{
  "n_experts": 8,
  "balance_bias": false,
  "lr_router": 0.000551,
  "num_attention_heads": 8,
  "extras": ["capped logits"],
  "init_std_o": 0.0,
  "init_std_down": 0.0,
  "beta1": 0.95,
  "final_lr_fraction": 0.0
}
Below are experts of layer 8 (counted from 0) of a mixture-of-experts language model. Rows are named router (the router's row for the expert), up (a neuron's input weights, with its number) and show model dimensions 0-127. Each number is 500 + 40 x the weight over its row's rms, rounded and kept within 0 to 999. Numbers have three digits each.
After each expert's rows: "mostly gets" lists some tokens that are sent to it at least half of the time. This comes from a sample of Wikipedia text that the model never trained on.

# expert 3
router:534485546549495506519505461518475433545460511481541514485514552563487487549583450521449573518463555471454508469533522496524497454450561569556587481542523520498564549530452504475455561484533561479537521452515538499505536479499509519532536507462503542501441505521471530514561504539468493541575517492445505521527447487460445452510560496458601560477512508501519515502527539523476529475506
up4:448430569487471477505439544501495493473507401516465500502526517463510457489557537583489521533541497489530524462562517510473530480465496443455459533536461513468477468505529526575522519557562512498478538539511411528392541475453443460427567523445492435542447518555473482524505455457530493506489467602461429492503517499435522556486530505528462511523471542444567500538550510443415563437541
up5:445484441496450421503557478485506497540445426462541505485469488465436501482475478519510509477475484531449550586536515567488577506477503453536492478545544451398483504521547513545531441511519519469553492493528482476494485448519501500469488523499498499499490506575458531508601542456534463497446551504523454514505445552514441551499480543529402495513530462464488553472459514532552517435530
up6:428534576559531502470514444538499484490506477454498460494581532468544510490439496486542578548409428501553407449435526531495490471448487447515523562483429447508495481462566535515478524524551488505410553465530463530515522551526414491460502542569542521515466508507544477581501509434532535414554455496500447471462464481596479577574462489544574446501507478471452458492492446512471470522481
up7:505495597432510506487503566463475448500517511572408541491460510537461526465485459541471535478502478458454533498453491558457503544483504512588540522502476449445469504498464516498481546472470466572443549492468527542471449513500482522505548462532536519429469456494521545492487543506586533512489493443526534488486514538444511525474507532524601555479446507518496484518470525508493438527472
up8:489472504505430464474479554529582429488477502533494515500484472530513464461464475377506593520512489463473483504477548487521522477402481513520493541445493421527520465484493560461500492518524512417519476500511485452533452539463467468480494443433484537492562484537439478439475557452507544584466549449444498490461528501528492508492519449522484455467507506482426513475612588546520518493471
up9:503498474444548481520500453444481475507525467480505554494524463480516500469521535495532543546501496530477535562535485559506493524465536495467518530494488463494460491449409479539486502519445440506447489474525502543490516533523465485541526557468564434536549569513435458585471493513599545434430473457518488455505480445493462564434521500559522525489413497520476491500501557489505519542432
up10:426554547502478533496575531527508495526531561586523436501481462547523513489420475536522533535518515516459482507529532460527533482520560549460548470489518536505502441534599502435499445439487472473463534453484523498497505506537510487574467561465466446465463547416430499521524486497539440487474562639502516436540520434521496485539457514511562439541545459485470456523549530522540486441529
up11:475415455389519481541477491450496567460475532411484480487556540530410436523517486487532529522498516519484484552517512493557524562537425552500465527473395485492523413467548489549438547489544483565459488493464520473503508452438539478446435467456562449494441533526459464519524531591548458490463485479524466512497514534523481500455518498468470550532522500467517533522492536520530523516501
up12:456558446482536471551445580481458514494485441427513478468527498466593477466469487474533554491446549456515442473505475497543578498527562454483459510518545496553528438483520506505507478459527525587506453513478488476511474490534492515502481560545442465504461496465540529475504492497469485466542454487476492485493487536536432530470491463501488469460535496485528550502517446521524547508511
up13:490449510567545494511494494519543515448534462388484515487534567486467503535477504497509545510451460548508507444400523545530497439539489518460542406499475460451524486465462557446503506523508430442464477519517470516499473449533515371555431487462485448568461476522545481582428473528493443567410429532431543505501503422483544498509502503472523514579538419552500566497480475452582473521517
up14:511522480510494495545496416553485500438427463455476564522515510498507460486546534488483575503442466563411558530543488505512580545577458526541515512466573449494513491490453464520539505566526507488425424437552496491513469559458505564475541439421458522544527536518512530478510464508467536540562459573459515520498485484485494480522494516506546511477385473503523511550391547496513492569467
up15:493466514455529500476479507495536538441443453498396568492480495502462469482479582538489540478514426510490498500425506479514476468481394450478529541472457507479512498479509503500500506501472551473493573436499480468509509552518483524483507537466483465553469485531510538521588494431563494504544468437592422543492495524515444473508489438544503528505481513584447523452470511504498509498494
up16:455564562474479480440416526459582495481438535518457488434501514534460462455529472490472494455489449454493491428503550506509579480540503506529519502496512448476539489529481458514517485451534467558491540428416528539417512436548528542484563545423463518478460539463505561557549440513521484474531528487473492512464588499446479488531432516523534487522484473519509509472538530485473525454466
up17:532473469545515527533491477498546514552542544472436476528516504566534472396567482471472513555480496516507552475419512537508544523527533480542490454528530499495514535472491510514442426438489535456495523473500520455511495471530523411515557521465532402471431478496491496455432471457576484518495447477520496536587515418471488530532567569480460536442517443505472558568509516527514528548508
up18:574475545467456507446496497456580537451439530505531519499489491420447484479562483492500502477418495523520520455467466591466487451506482436496502541546464438499497557517400512465530490433556524384450492562508520461502526476582503487467468503433490432544540526586541516480512469465518452500525444510544512498558458472516513479530460521470455547492519481478530577455516504494476467509423
up19:530484481460563499494439526561490543528525484495566471532508489534425560520456516519507468491486512568465478484512488524519514480556444498503464525429544519493537476428481539558469474546508554481551491472492492554511459523516515475423476496517556457554563462568554535534523504417516447514485499498553483511532546408463483508466449565541542459537546473458532469517512576456503486425467
mostly gets: " for", " including", " Democratic", " Republican", " special", "ological"

# expert 0
router:457609492497535379492514481557449452490507502527501489537531498498512444533468454484483517545511433580508553446476474523520497503475442504455436562529526502506507522568519518496451424477486427602483464438475499525486498502505491529466483536582514442454487429435536503552521537426429533501506526526514566475522470516542481512493503506558420436491493532486497524505452506531539482459499
up0:479497496470466434513426468448521495485462529435488475522499520531485485457535522439533498483428418534472392477480524506498476480502574568573485544561512518441578420519459496514518524506579495519434505461474494519459457499510502512452459542413464521399475511509471545512446510470582502527475504463486513409536572514451514510523507521498509594558489538434461505454502490485431489562548
up1:518485461468526540526493450519516498441532485512517547497475474542479530519522459456575516507417494623557506478538492490485531520465513512465576535453475516548424413523463504462517492535458453504528519443487487545562447447446497474489491466525478468468548490511501528498484507568467512560561522449549467497525478450507528512522492540512499557510493513499533471484551566488544413542391
up2:501481582497510482504478520452566437510520549508532593545401520482500491528497579523529568556467554583518489445472579467562535482489541465468546558468524477540525468529505485451529437529476465476586555437518545467447414482484470473474556542483443490508489605454546516446532542554505535503442441523472506520478533512527476543441449549459497489511447512527487507495546507468534484521491
up3:540533503471558504502525499524495496510445553548474520494472516526439488539489518494479480440510450596477560523492518588472505461506480604551537486547456511476481541477389499528525439475515504458494490505502508517562475509500478503451533471432522506513518475526500425506514457543522424500502508502451429475494452562449455483474510511499470452521553437453416474530450543546525525534490
up4:550497505482523546527507471457518467485522506452470530454476508463524558521465526490602491500468483516473422479493542560567512580538409485538500480487529560483474472443495480544440442466557483506553506475460464566534453457525491471412414565464488440519564442543481521510495497517544468551522456578494436567527537493440468539560482606439521500518504413530520506483444533429523466460441
up5:511512576500515505549485519427543529548563493522544497501507553505488567467514555503486439510454446468557538424492564490455516547505476505496498474467446471485556492457475513576547526556503515476494488401476452572522409491546525433507444510486487498534534437496539503564574482513462472593451543548531492508492482540503478471564454475528489532527540470471497498516469548427453504438413
up6:509483448479521536433514478535512518466506489556521437591441569426527554464492521569521534472506493499503484525564474530467500481427436471581559491528551475545525552507488528499535484515452450416504507461495496471532508471481520485516461553511492436508464558537413550478535496591604440514460481592503521501529463487508511538543552499483544507495551457452474511448488458476480496432492
up7:484461552465524465496463538464489498498494460510521456514502527492533455506503463494560515520538532565520484440479521463471455519378496439588491543560442525461525523533465527566530487505499500538555534447521535398440433444539467451514490495524445537437444517532499505526509501517554508525504532470520519467505538535430461516412506500477464572519525493509431520555501551491511531545520
up8:559494531511454544501439482499487543450475479511489451461562485501540519465477491504494451566518440504509516459513535511496474530462546539477543516475486478483492458511507543503482565503538486511482520558450484525492550455544508499601507490449528446546535521532514498543474553517536513551571466453473416509533543505485482493486507478483475543519456471449410588511562584494546471467531
up9:494546597479457521459570485539517460511377588538511518463484523523434523431474532531512494492454442520522543534447502550461514539433467467457432506483463514451549521535475494484542446448518472452490557532473533521473488491500472509501494430439384545555497563546478529485452505474532473525475550487500461542519544539590446510490472573508440519498497534542391551488576494452517557442520
up10:432485494512554426504429467529518511536509487475547528591550519557472530507439532447553499533439477500479584452486525507507513516540515511581452565459459573491472458579443574534519469500493433576479529427519520496543446390564543540494554491435424532530477516523495496498503445461506542557517497505420549453506461492516443570491427489469486500464412557624500544520489601524471427530567
up11:515515444507508412437469520510545519434459491458482528515520544461535486461507540504487408475515437450441512454491556520399575564520506503552467482521464549449513506535478550573547600471579489564527529449451526579433509502466461514492500490513468509506554430534593484488530477478514471446465459477550479454488459480443532550519464523491488512528535523460434574492467492457421465506481
up12:471539495438552497508483517491527550492531566505467507570521501495495509468485510581540540523501516475476471507445527480512506463528460462465518528490468512479432435572456609584488455562493442550477480424418444460453445470556445501539525483534451520494487449512521462442485486434509513535440533472529537475509467465528460564446490515538468451471535489498539445469478491478479484502447
up13:444518578537523542543458535477427542503488540480466513445549495521509556507475532505482490536417476508482436484520475504476505476527467585502470458508501448496501484506524555641479490433570513491504528456500518427438446372540472523458523484516457454423546439574472525550516524499517483533483556577513429470498537536462470550530443491524455467513514527503497461507455537438528549479450
up14:551483511461578405545416522500565466487489494509494555506486500519548483466458519471586485526508392493459444431494547610490533503520475476499512469441516553534471452436462547537506499491501452560513481535468492596473495482498533462453498606428496459446531488536461465486530409497471535540504461464557527476515504451474522574521512594539532566504494480431503562470539514474510565522469
up15:518459500453565465563470595474438443432488527547510458477494508470500459381541452515481501480462471538471499480564561510527479503523479536504483422510514469487479496450530434577504497536544469481450548518474460502544545554477553492464487507557456453510521447549519481520504442517586428526509506569420492493509462537541471578536556483468486471521472475539496496487551493434482499460430
mostly gets: "″", " km", " ft", " ·", " located", " →"

# expert 7
router:485433437494488456465479540526461486497496550495451540470493478499479493488495445524535419542515571450521512529545470493440473489508435499400507512503522493470462548468439565467470573502434492511543433491501537396524494577512548527522509556525509513510559505462479510517447464438507506499502489507538468470431482486532457584427451479486521468506498550478534490563520448498459502520529
up4:572484527419477451550495575494476514513510527558443476420529495501437483476481465488531462490490464463524434453521543458425490643495560542466505468477526440475548492490498489512519546526495486541500478488528478432536530527445449533467502551413501467517495546533463541461479439473547460558480483503546470472578462493447523484434455580550507483460580542507528557484544509495439445527467
up5:491461497520476469558543465478572526547499521526464450548507528519401540475447490450517430473469453574404500461513479488500480484501508558511466507485502487539478436541505469531497543541477483448528548434446504555525483533542490459517544476572429510511519532472474407506501444473508531542465544574540503460502519453453483541448447559539490567566477498513442487549565537525608448485529
up6:488414578554412456491458481512469435429521532466454515443437515439511516461466514440525500569507537471476408519515457507470497442405413516570481493509548499486487467500540501457521447428487492525501532510472494449433484498521515492465474474438509508417480508520506475544476456470567525462517522492449423466480505500481502614463465515537508572500613480463535523473521493510438535410446
up7:497480447494518473456445443501527381484442529531512465525432491510532558465489552510467497506477489529469447549429517516443534583465535575494525499512443521485512451451510519529456456457488496577459541498453492469435503463450554541505540470494534529533454557536468577486560469452457447488501478461516458503453537435493441526502499544456484510485536455502411592466582539520512446484539
up8:486435515559541443480435544502503515479509540539523480575524549511499470449430465488532497417494444476457508513502519553488483522517498573455412457532531496498550500425434465503562511550516438484494477522502453481471479496554497510455518600492404503458544522511461569521505427562543464486520438502531476485542481454462472518516472535499418553539506505476472491500569549415460477526479
up9:456472536533557491533526561465498491519516501541441554555453482630509536433498516447512470432463452572482493464541529515493495475454487576528450463440592544527467524478482533544524391466553426517507462429484486512557537505461535531518542543533538569508546464515502479453459471507524561500542522567503464459542508440492467516533511514565567469462444501489457463546420553441510496513471
up10:487455567480470476544449432422572480514482558453576479507428555518527461453468447514553501502439456497491503496506449513529518479434494428509526487571516490529508495496475495467480476548549471614556562515453493495494483524484491486528516467436466565437389492504431544566512458481504506486400558457476503444525566529495477545497484472500512525482446472541504534504516514477515505521544
up11:486386583494549542518504488508526552480449436560624473578478508526400534477559520506578460515521481495479539503466462521442544533513549489468546473548494508455539496481515512537530478534503522540447573510524446457463524534547449445522531540494479545442470492507517444514530506458459514468476426488475496487516593475476495517500458503542532481457549444508525517527474500495559532487465
up12:517552543544425488523453513487504502465497493462490520562507498547523417477512564516584513484504458480438448478519543511505532558452512525533515473508506478475464480514492576505470484495520519504518576485508533448526545469501562483459485489450478476516517463603515553482482445466499487571572442556577461503520493465573433510514496506503556512431581524535455494520497469528483472511540
up13:551534510545492535463472570491550452463408416422481444522480551440478438499560471457481467436522505467434487435484538493489486506532506475499478580481487498493469463545506508519488505462463547457398552497492499473491421517524465419447535528454529487450473538551501471508566447485515448514537493492548504532528511464512505571400462554479512483556496490552499556428552501495428461517534
up14:544458510483558489424515551576547532473443491566533423503432511476554423491463510491502543519474488508533451476476528549445489446432571579503514473480503504478564490527463449484563521486544512507509509481467506490531475486542472454483542486542544521465464535438505461491426529548500415539468461466435518480476485562506534483498439479415513551558511510535453499561469545474531515471549
up15:448521471512547474442538530481520505492466496487520565512541509440483451429474454460498502484490523494542458458513502447521493528419511543537499529536481487495418536445582503493538543409489475498483540529494487579478513521494521456436513454445495471494531506413498570559425474542604489538521501471470435464455546571572485536428513525488479469563505505456513568540491502473446520454509
up16:438487451431514504482431475454516461566472482478556463417495443485554503513453493483556524523444519473492511497420542572513494499444546550595413573515525492515514521491546440581567497527555492461446535512521484490481538445525494440466400456525524507489485591458543458567435558535556571562406440432569438549502472501511557546533495486504538547520441531407454444496517522535458538500487
up17:558465489535565491531460550482523504473501536528489515554495525502602525494512507516542471411480496474416502509481530475455478485525466546553481570509549499478487485481421497496512506526453408546450480498444459473489537540463532474505508532578490515468546443510472564547441483500516448565482462502497477471467478455491471473489426495489483483539563431488463576477567512479336503543498
up18:503447553481489464464487507505476544445469556424528459461450529570453515492499460521513534553519456490522441498478496459558455519449523498605529447484446523452582426451542539508544489486494500594527503425447512421475474501487526516439444545487408477482361554499459515491524545506542516473460507479555509459501472460438535531581403452501565510541550427451465544457505564480459493478475
up19:560519507572534456497467521486473426498391487482416489488473461560482531492463544544500515468420451531502572521499487486499489533521557520432500429479520448436446529445425511472468484563418472485525471477510462427499528513463506489449481457510507539508494503554582476488536437529467551518534479549579489511498507465528454500498506500441443484486509520482523529458473474470459480568538
mostly gets: " de", " su", " Me", " du", "é", " La"

# expert 5
router:480471540509561492512460440529529548477498495488544502522460459447415452525548505467485507504506529468452537495529404491499523435484465456518466536554431499477491468526552424407479470555478484445510478520549438577491464511457508464479546479533508442496531541560555482557469528426535484438474452422499454454511580530499423476544523499538488580497440514524457512451544532522574476518508
up4:536439493515510457448447513486494503495544607458516526481586441513493555429509437500472563523413483488503492507497547518455547539471490507538476469483535461485516464502468510456560513444504540497484467478540438487535443491482504534520507472527444494495504507571498558445494470533558518536426477527514522450480537455498480496462488492474464483547520485482445511484460599447549527455519
up5:570471530519469453517487511485484487454422504491450512575482517488476515515502539545453468500474502500437553503497415567501514537474570498494531421542577471442586491464526460491487521452496495485440501468470560581436525537507477523496516476469467496473520501552540481472438509525553512491475456538486507445520520440431453518556464444549511466472507425559496510540516545458537455448521
up6:547412522472537498480466568555500591548477510519470513542545501525539514461444479541557546489435516509492481523520477542492418567520539493391452540496503455482541456548581525550552479576459483578501485491457477500505519494610517474494543565486499576473427482522524451477489508484530486493524459492470529483457494445476519577511483562433468528551475497535455562460474445433500513425421
up7:442461460542479387522451518470494507492494489540503511535494559604495492513526478490543480486505507492509529505527538529505530502540556477584553457499482499554509420433475524513516513511466421480521568459482519501483499499501528493523489503468514510453600423512529546487465405466526456473495446507531585521535471533472445467418449548504410434475543473448515524539484454485445500504529
up8:530419463459565449486496488479464464385493466516519448494543502512559529522496564507491433602413505553437541401512592543487574544538540530508528489491520476504505548492477508539554543497490524566484493551523492501533473486558454475474421502465466481457567472535512516487455523525542475495499519465509539558556449531519487494448475544547470557544487500550550511490456561479442456508499
up9:471485489495464479539499513459524557451480507485543568518492530542476508472475536543484480433427403535537509472511477473558476566566547454480558460471456459511464475447499482581473510470533484466392535516497455511472504495481490417405463447530547534470524413549522522434553437541500484535395550502544562499510499505497437557549525518510537500535562514474456462546574492428457514526400
up10:463510533475490537540502459541520481464437475511489488523471556513593500511491490465528556556567478467586533485519487595538459501481544498488529476520479495561559456527506498474546478453484487526488511515415486463538525539543563518448433523501465534537441518405506465479468440461468466471508533510475543427455566460530509480531438562585555483471538473480564510550449512536465499439475
up11:547484541410583485558408470566554536514481467505494487589425504516525498468475519501457454486547448444507522549514513571483516547527537454447521516462552478429487493453510515519481590602511466545478447476479497529560462414546476511438540504496519500452539507510444561488435412547482442534427537497472535463459447427438549546486495508524443529514481510490458523494567500553531532501554
up12:426556498486490503487489506527541533475541489549524445527508511508524513416485576449519458457445540521473545543498434564542469558513546539523540544524529521476450488444565443525468482426548410528425507416515513524481504482530522519536522510476547475550541468486474513562482448470562521479542435552468453480545548467472471468486434526517510487558518547449472573495509432497550417543485
up13:528514494516393520524440555470490546487469558525473570463489475551584487489512456542411509444438503478502465492498549504487580504487510442464476571536539412466448517511519519530531405503562461425521552478522443562458495515453527502464486500512465442571445585587511502488496467500511450519520474516554569451478525537501461486449535517467540450520524565490429467424532494508481521508475
up14:544521497571559458520539535531522474502525525534462482507484473482460542500505565596501497467450485469498556522574542476500484515505475465546395545489447506557499490498493514491525440456535521453499502438535439474577572524539449567412531559569543499448456468463435447487531468445513463490544482501519477547530490494547509529566538499536521523503512462466487542476519515511435536448578
up15:465476499377458494479405581451473462548486481444544495517474488441477448452456457488517451549542488482484527533536466565506502579512558551440493530534500540490589455546563498494563514414545474544496447495489522463476461480486500560507414543516471435404484440544488598540437501514448499558456489573437467517565487464501512494531514473423544539503527472547530514555515490474486503478546
up16:488531545526490470457518496449534549516496472424504493516482508520467575555568488494560500535519493541514433493416538521500573560448512547478423409503480478508486524486518512481500506550493518545468544564508512543418411500537503538496466505426448502510474544550536501501428495425502541436480504509473547509425468522521454477489454528473509507533514463518439540464507485474434524533501
up17:521535499532468514515437556542487515479492472499453541477477514507462534479538516553507492443529487464520541467486527552506555511474472515505467448488542499570573505487498559502516464548489486493500493542417503530536534429518482462526471542465530523469513424546477530574412520503538528495493428493535457448513396440476460551519428496452502556605534457496433515457506499464572525499440
up18:486538512534504417504475522447507486539464517480514492557460563520468468472525459485489483514511427498452519475498537480498496521543586456540524521518461412527444438441423562478468459519477419555484487471528506513506466492582563454460501537486455567456442502506436547503537481536521506492451512528473552452478534455528500595469471546507480483487570476440502463501522506469472454416426
up19:531426505496547445555476455454505562521493516501449544552524474529518523487530541556491482437465524487519460462511531482580499532419509522549527491521515558553532485535467533523523506571519470454493562439480424492438487541473477404551500471529525544496493423473466472518514483493498435516495499531520526507488543486558535474467475446531561530486495542418501554562541470538471474486433
mostly gets: "'", "ap", "gi", "cc", " Air", " water"

# expert 6
router:493524502481451514574499520494506516558532519464473531561511466490549566520411575505440525523541517534538483549489491539516499498530494461484479490553496556496524513489570517560554526470512501507520468555470531461464456474441492455504531568560440477488470562564539541519559508509549495530517528523539523578470438492440455550535444528512510477480562494432496480525464474457485539563512
up0:572496523437515517553498535508478541442464481463516580451458475525454578448447528538498505525487531474473531454460566534455486563513538432567444506561601557435562518487549442531502521460445509435471482557461501520549514550473441493516537586445564530483512499486454467554523441554509456433497452533515444465559461520478514553495458532504478478585532508480447527453491474496485501471470
up1:497520467460476481530421489476449492437493475459484481557519488502614519521538525489491523516483451433476484496463512475488550525453561518554413497488454470523489421525434527557493494505511528498499481433437472547467419454500454477408489524459476520495510487559533487508521396540551392525431496574438455482508566426435509569419463584471559510532552473496490577497451460481478505439581
up2:566481499520500481502476513578516471481516555462439491530516482500526499458525586551586530530508475479513524495476495531456499442585483508420485460527431528467498482549506536473502490531533475507489488542501473488532529519536437582437519539427557556448488440531526476476534518535532376427521518524516509436549433456586458564505502536492502557558546524479456502496480543490523535508505
up3:490513538476469430491541525522523462466483479492485531538570522539491491513482501572505463505523496506496490462510476515549508533506494546490546565433490533488488446504472509597544477530529544504527535463550527470446516457514539467533468535461485525500505455523524503510474454446521537436517405494498448515535500461503428586452484506471514461537539532510471510502601525435500484478535
up4:491445496472499516428442472530523546472432475449520550546499547432472509474536492542503513537515488480507487507425563444491468473439509487486536458497490466548582476520441565495528548475561468512498454520460468548555445469499496446496504514527421471475472508572504564527554458488452470439502492521519521486498538528568480593452534530511507510537582519463463494478474539420541476470484
up5:516460536424541495451421483499506488506508547533506522526496512515496515444525581417507442455537532515550467503462528507508498548549535452449488457464456501465514511429459509447453451510565498565432504446437481466476420503440500501443511542491452474490460546529532470474505462495514528484502526515568472515468480492534472612459516497472497547546515477500430502446529485535521454467483
up6:510489524509465460492445505535509552465478466542537540524583464510516521516472563472548489447454518500519499578506587477554511553427449545501488448456436616481484474521541546524464476503476484478454439502565530511460536494512525407414570570523593535517527417492537522534527455550485457463462483526519527544533547484466404535593510470442451491471578508450403485449494451555526466421392
up7:498506481522491507455478543531533590535500521553458480541429471534463526498583498564466394489494493551529434478484512498541546560515443492529527523545493495529493461514485488600576505522528477517531538552460454439466452534495510523499524438419430450512523448512540473560426503533505534486493456508482479561613392522510506559499555535526493492495480532511525465531496542500480465495492
up8:495462470517505461490512531499493448471442521484539477491506520511481580518536446511501482511522473569429422484526531515462441502434493505540493421545430533540489548496516556523524451520521524448546551437453497546522509488531475468487510464516463475542418447508536502496483529572502465494468484538552540483486531453523546530546512586529418553541478568546402523456472511511553525443524
up9:513489607485542428512469512544496500529465575476510466522475481543603578479486539512542497485464423508442507549485544431516425526514545511476466440546468510464457505514428522516493564479543485533470518489514524517585462443538544495476494496476551499508521518553526496520455437506571462478453434545530433511477439470538476566515424453509509563552510518571445496506485451419483460498528
up10:549478486463496502516446521468550558515492503507501530563601565512519456475451553503498548519455500525527469446545454449501548462530562476476494533522531435573540487506483467543506505537472494479433504494492437501520492503516515426426489527485427555463527498507490413532493420566493509549475455539487518500476500437518489436486445457507542550554506464476462496472618546477426512503515
up11:564517486498537487469427534511572532488538481471513538407448463479472500503501530526548503537493532555515507517549561574474514513481508563508452493530537533503566457512424516493494535476497453577530469554476451522513563525573549446451454516516519446482391542563518511468534401507512470544467462553481493500545509481487475470573502483483475504500582434527467577437432549466450500549413
up12:507409497455548453502483532506471482473438496555414490551514513542483501498460491537576429524475437584489421467486481453545508569469434491494482511483470454522471472527467496584512532577496513507559560489462503514464432479560532406434479553479449459504476449529475583557539464497466529546467512552540493433527444438468485557466448543528472552529497547517457528519532517523504473422539
up13:468518521425560480561507517533500576519500442492477448520481418499416518440490493457431515502543475463497508457453449434462562580526542564509496515470504461502584506525479443518497420489524440430499522484461474460445479463448460451552456515491482475502542469544587559543509498460493535516456483475524559484483557479486489516500554577544447482434450472512510519515466520469512472573526
up14:524481531437492463462517528531535448476539481527408527532535492450500522455491492462540502581514523559473518510535475544567602576478485573545472512554523499484563462457539443496499490459478521526501487406538461548549507496502389522448436500511499492495460477456483452559517503440477432509464575499407467470538507517473502581542514549465496521521499465423483555491575516495492489482469
up15:460477551519468477545488492530570510518512525473501510467488532534494490432497461498537480514521505554452456457441440536541528494508577499556430543549492479441538479469565495517496496535517528580532499459448514520541535492542457546483502549493555511488567455466490480513460451531561561547416449487518510500532494508548524486409444463466497493522538466522472473587578592454504479539467
mostly gets: " him", " built", " dr", "wo", " able", " thr"

# expert 1
router:479490472539534442448535492534459502509536506561490490515482472528451528452552453429441484536566588516512508453492537553453554466520423462434411467462536491513547487551499540521417511435540521518404478507461504507471553529542528602524452477534526517545573492463559513471487513432467499497520444582495533503469541518458497494591515545543411525466475503544470484516457442503545489494519
up0:460488422567564463534539493499525486478410462512454574599463583592472486527462477462481553520457485511565543486541452469525531508420467562394492505528553454556501493474531458534557461615522498470563481430498498501482484506541463463536472500538585495588440496501471523508439526494469490496599547489483584461495544449467502524527519516550548458525591514470459482489510562494518444460501
up1:542481547471519503507412456456540533442514544531523506517471477500499417529457460468533512502502484528493475470505484518518539548502468534478528547470497463530565494503447442593522450548571521505472506487501480467535485446513558451438471420500476463470525454498430535608539534475572513448547469510477477412518547449510463482541531492495502545469452558515497484466498529528529557544414
up2:539461455490451476555506528464439521559453450532478586523527477490514490523478529469471562551466470519490545539574531500477498493519533527528547457529563558541561546464512532509475545567442530452507471518460513493454471512447503390426503540514598445478459450557494519494491477481496494537499459554521555460557464468486519512515556537457590496522527495429489522421548573499443562440484
up3:485520462476508428538476516421439541430410542465509559526491492483545451495491507560476459546521484501509362473443510576548538467552516485560516451543453514484517505454512461482479466444504511548509482477479478580576525459449553457483473480526483523483476490508486442467559493515435476498582497535512531548513489542489444508577455463497508449526515508451477499549527529494515538472491
up4:541511508482612490471507486482490454478504579501547404436437509491447521490449488520536539536452493484511491531511485485449529523521520516498516506600425524445558512440469487525587496512546543548529535483513461510501442477519526557470501476503520532489565538487500538465410456521547503491550510573487498480569507496505472479557453474430519499558472543486514557529464440493513478516487
up5:482483518487529506434491493530504495492515522550535455488513541543558482536510541468550481547535493552434400466512481436579448480556468454483531496496501514509532397480482531497580502466493423526499498440434511487466480507514510547530489510445447440414466480553518546518468499496498535566474448474487496440582534520459494490469416584481531481587493401492538512476487498389451442518516
up6:522502514519526451518519497548562443505442539513473511518542471451496599447478534529508562535467461477482478451473518566482547451520511540544514430500482496434567547475440473499539438536448498459440532497496476537516420497545482477515571531542425521557478522506386473478508462515491520525446473459437472493502539507522501575503471483473505500519449516476452552536546505466469515568523
up7:533502481502594551531506476488395547504537491495469489528548523499526456545516534532566429482526418556433410419500573535484535523480533492460478520475403427518517496503498588486512492430464476533444494447429526468484442445478499523467425509492530582535483496489551594492446522485489438494436477462493494501452522514529504480522484500535524468503573454522524520496472562458547469407525
up8:463547532499534492486512549450476509463515497484541503547510503535474513536553501550472561561490443529490469478404509490426516481464519588473494510532509421486542516462448541463533419579560452519526506464468493497548439485489539453563528583541476525489473493524557478528453514469510501519495516523427528519468510496551483469425442542496462555494466494481453528503479481520488448439536
up9:434428542430532468508481547409477533486574504560505561533461500517461538478513510454514466538438471501488511480544498496477503514510439525469461538531486513421530484501424498530450549473504487515510501462416520490425484484534608567424424494472454479499598519561494517483538498455546538456518470565449566506471512471468512566510432510498488558510574448548522552558509491465482543384434
up10:528546536553537407509475457483531502522479532558441461501458481552543519477473522528454454455475501571467440399439558510472546517580473502502519475505499542498547500520507525495511541499499438473528476452467476492559498502500473477549514489487438506540442510484527468446505406512453429535511492528460530448449459524465470531463534529469459523517574504566487527485453492443501428538515
up11:474464557523512513442477503527452458462481487459538520547470530583414486450524492459527457477489500485452486477401484457537514495509475527501504498565437487588547453490533517493553491543470463543522559523451475547490548452507555473466550499491463606451517514493502513558509502583480530508493459445529521456526543517449479517441513549470497542536476529533433495492514461511457465474518
up12:436441535468556445501472479498490476527553589494461438503426516411467531466501562561539487441558453526555453456511548504542421457485430491535517447431411488474588522459447510477450423470485461546460565482502489472546424490599542485473526500423500504524514580560531497464590499478476482552555504533426520503507477519561410524465523516445487510478556493562533526591511505534465459507488
up13:446429473526518511535547486547468488492360527493478557535464486550461497548541530520495435455496570488463525536498507546477510501498485530520505495488452507487471532470481476434516498552493532543468526545584480410485509473569451466482459521457450607521486447531527571558437491548475465510493559471511526470473510479505500529470530472443435546473549445478484489566489518502501518552564
up14:573450498465527493480492536585497484423486564506534535493577549507526452473421493505538490449505507523405534413381502478594436595494510483498485494517502459535592538579539460579522441556566479532467450521548550472545516444514518422433470579456494445508565519476434534516500452539525554492507461525547533446555503456543369483543550452463471500538512519539489546468493450486503500504547
up15:476539503447509511566539494512534422500518542601532472499514491503623440430497558443530488468422466465477523507483545537509508562471524553557526502469554510423566487545521474527477452486597496533440488465391519520505484444552438463468498540486509547524535469552434462493498439503507448448472477482572467520410436456499479495513536518479482534473481460496387523583546569496449489545409
mostly gets: " Kar", " President", " Alex", " David", " Tom", " Moh"